From a checkpoint of a small mixture-of-experts model trained on Wikipedia: 10 layers, 192 experts in each of 10 layers.
Below are experts of layer 7 (counted from 0) of a mixture-of-experts language model. Rows are named router (the router's row for the expert), up (a neuron's input weights, with its number), down (a neuron's output weights, with its number) and show model dimensions 0-63. Each number is 500 + 40 x the weight over its row's rms, rounded and kept within 0 to 999. Numbers have three digits each.
Before each expert's rows: "comes before" lists some tokens at least twice as common just after its tokens as in all text; "comes after" lists some tokens at least twice as common just before its tokens as in all text. This comes from a sample of Wikipedia text that the model never trained on. Tokens count by the router's weight.

# expert 76
comes before: " |", "it", "round", "l", "ency", "ress"
comes after: " C", " |", " A", " a", " m", " M"
router:430502518461472476499560526494445490527479502557560477494533495477502562523559516522448478530513482476530509461498437499531452518507518464479568550388468512534537536445570519549501491508536490
up0:415453622529508493462542497514465422493502546500504479514432488549551589533508585527417448445511499495535489430487476543453483541487522496448555492475460498570501532524447499507539453540443520
down0:509498509417472508533470449499444503442498428578444517510433579491399501437541530543600429586524532472502463417507488500438549522477511474469527437536540506480490481528492542495482495522483524
up1:530510481576528465501532547511450523526544539473476516485455520544465534591471496470501516476569480428548569548460548522456464487464476465456526463542452567469526489554442505458556476537539548
down1:558470488508545449478518485434526578525503544444556530477527447481512495499477480494516442472503564527502459479421495539487485537496544541527491432518487554437465449458547446462473503567481499
up2:510518570565577508410500508494531490601523537556550485566496533515491441545438456487525551459471500493495511487472572447521426513454507475499453506526471537474527454509501572462500521558542477
down2:543586536471499491454542518492478454474513471493521470498507537460445516468493478462508564528540566474585569463472457514512534590509497535505553408503445501512504437498495500495491425566511515
up3:466425472545559537452537525505452486507487547447518480515486444469490458536508521480472463495513494412495553543500442455523508503399418483475453476471487528526522482486530497472490500436475530
down3:511450490573500566503459552528480448491508555449526522498479467508497481488592540517557451502441459504481542542447481505482525517474488464503590405604443517431546535481483522542431491520450510
up4:481508512500459535427525519525500561475498439545431485530509552516500583465519510520484484476538553484548500532484443470520459465530506477546524526395438442513504542470561500488563486547468487
down4:448571457526511411553589471463514522534455590537589531510547474485437497470536456526500455573538521429448527487515523440460497513491460476516423545503500456501538576436496510523551512471508445
up5:586494525462466443561489511521494526483469491572427557523500510524576528536481521430525519526528556494494601524561533449464567567494493545514501521509517452478445533539482487485423488515508463
down5:393513542448434510505475533517491436497481503466470462559476471523429427499521524579492539513473431498580499568479516516491530504544524536487538493497450417507483544449481518537460520477553517

# expert 69
comes before: "ation", "ated", "ed", "ate", "tion", "ations"
comes after: "vi", "it", "li", "c", "st", "d"
router:528408543495574463486558549499386473458464500526524484575544483503514500556532503492478562549543524474536490488508515531471402563520452470469485521498484531537511486484531511490505463569499510
up0:513453487513463532504480464508468529504493505538494497539464562590534492473541439506530508565472428487530526505482451443475550502491403525468544424505569507459543557475550518510426523577488504
down0:544534498437506522418515431502454540551426506467520543538430544538547487527509513542514511487511579466434549478493506508509511439528529493415545432471517461495523539376436516454450459425509495
up1:468475444484553578499443532532486525521517474474500547511495460530429481513520492539533459508567498418508515494501543475434498505481498459527517541481482561515536487451554494478581561476567553
down1:422562497527444525594516496516440613566494546464545560509546506520523548483490484400476504478536516434510485518506470491512505535479509515491445539467477506484559481454423506590455567477492450
up2:439503442513467539585528498514512461583455461442547474488593528526550554434470524457515414544534466523517540553483459503431416512472466523537503510514516549547575525431503456499544548592549501
down2:517504483481471467531461450514456471515433531461573477510520523521535488499452535515535440603554410489577487487478452474502514486469488525524533423465510514534556523539471467403542536494445508
up3:528535552518489429535535529459514553515510499473473501450493573508485552571496545547485468564459531510498541521524560477515487531553464457469494442430502523566472379458486516502470438446464524
down3:491474492504546484520465470500528464485526529511536536491442497522496593519549488563499558434467541539571486460494551563513544383560548473547507512502509455473530532510500469468529488501453556
up4:524527456463530460565438481453496539529427496538571431455520413439443473521475521488561445458432507456484486475567486497508445502530500510470431469442521527518564539508516517490454454495506515
down4:551466480436473481478533493475523502503533505470493496490528517469493519480471452499469482616608542489510517598423511452415440500451486532567498553523482494478531527495493528496482474518536538
up5:466521492466539516433441535460506544574522410505497479525542461443500515462542463524479484535522501497527466516429465518586526553497491516420504524528506497462380520514453438493491441540486528
down5:534490513594467452498544514539537481559539464489548457476567495467420513534495484532465528528497560504456503482458530443479466482483542523483528516526536507537473492461431501452493489473485487

# expert 176
comes before: " of", "s", "ies", "ic", "iv", "ist"
comes after: " the", " ", " a", "qua", " of", "and"
router:438476543507529485529532515536536587554477470505538463453515417486458496538568504428441557513515531531518536471552465535483460486495492473473543537443431487499512484454541554512455570552508421
up0:517441587516517507509479511457509475518526495542508560476521562507485485524509562458466471538473449543482579503583539484504540481495535574452550537458478507522561442512494562459452560529527444
down0:526587499549475574499527416455461458505501511402512542493498484601504553504514503484556491432474570546467481544545475427514467529515536497573500414452532440532500487546490454494488503550518486
up1:504528504498555529454466543495439429514520528459487478464526505507500477504507482464467449527442385503468521488481500538483498441517582450458490480455604525491478438456480585487428515509408530
down1:536484504551571450535473425441542540496508555519523482482538591555550440458503519552560470522450435530471494507452440492423485490454492550533505466495465507423482496468467512508522491486455424
up2:490453491529532573452517500456406522509483562494500464503458465514579443459525533554457515499487466466524558514501498551506516388520475538446551558424512453431447473472536544550476554479448489
down2:441470477531494544462542524537502560525561473489429573541464541517522501507478497486497494527481505499515496459517487574528548455526505417446494486444486421470522404484523470489560468396497533
up3:493462477516530459515513572477466521480572578541500556522470499469492514477501422522582481454489550508523456566562498466525531518461429540546474484547548531527493503525524470480482549499422517
down3:453526514465554482488506530490445456507420476535437471500475505478433457555489475503544468443408406515532463464486552515475535459548561472481503435463509465465510531575555483433492490509509431
up4:462484483564490455441493497543550468465467474508499500551476527479502445526513539538503447520501519489479460530448506496524527481545508448470614517447495505493441430542591537479454455537497489
down4:489505468431508562550424461509467541533409461529468476494479531474420502479470562483543445523534532523494556565467400540535481460505509485483465477519484481464540471504456528428533456560500488
up5:568494495454438490551506528499562438544567483511457529570512508457470533465523392501521541431498619527514446556499493533534480535444526563524477543512482408527511462534545454566504529516523516
down5:497485493517500487548535535477482591497560498469558484580503480455558469487460579450571497507504560531512522541501502488515519474522556521468538541512476528482445550497424499503495497513460547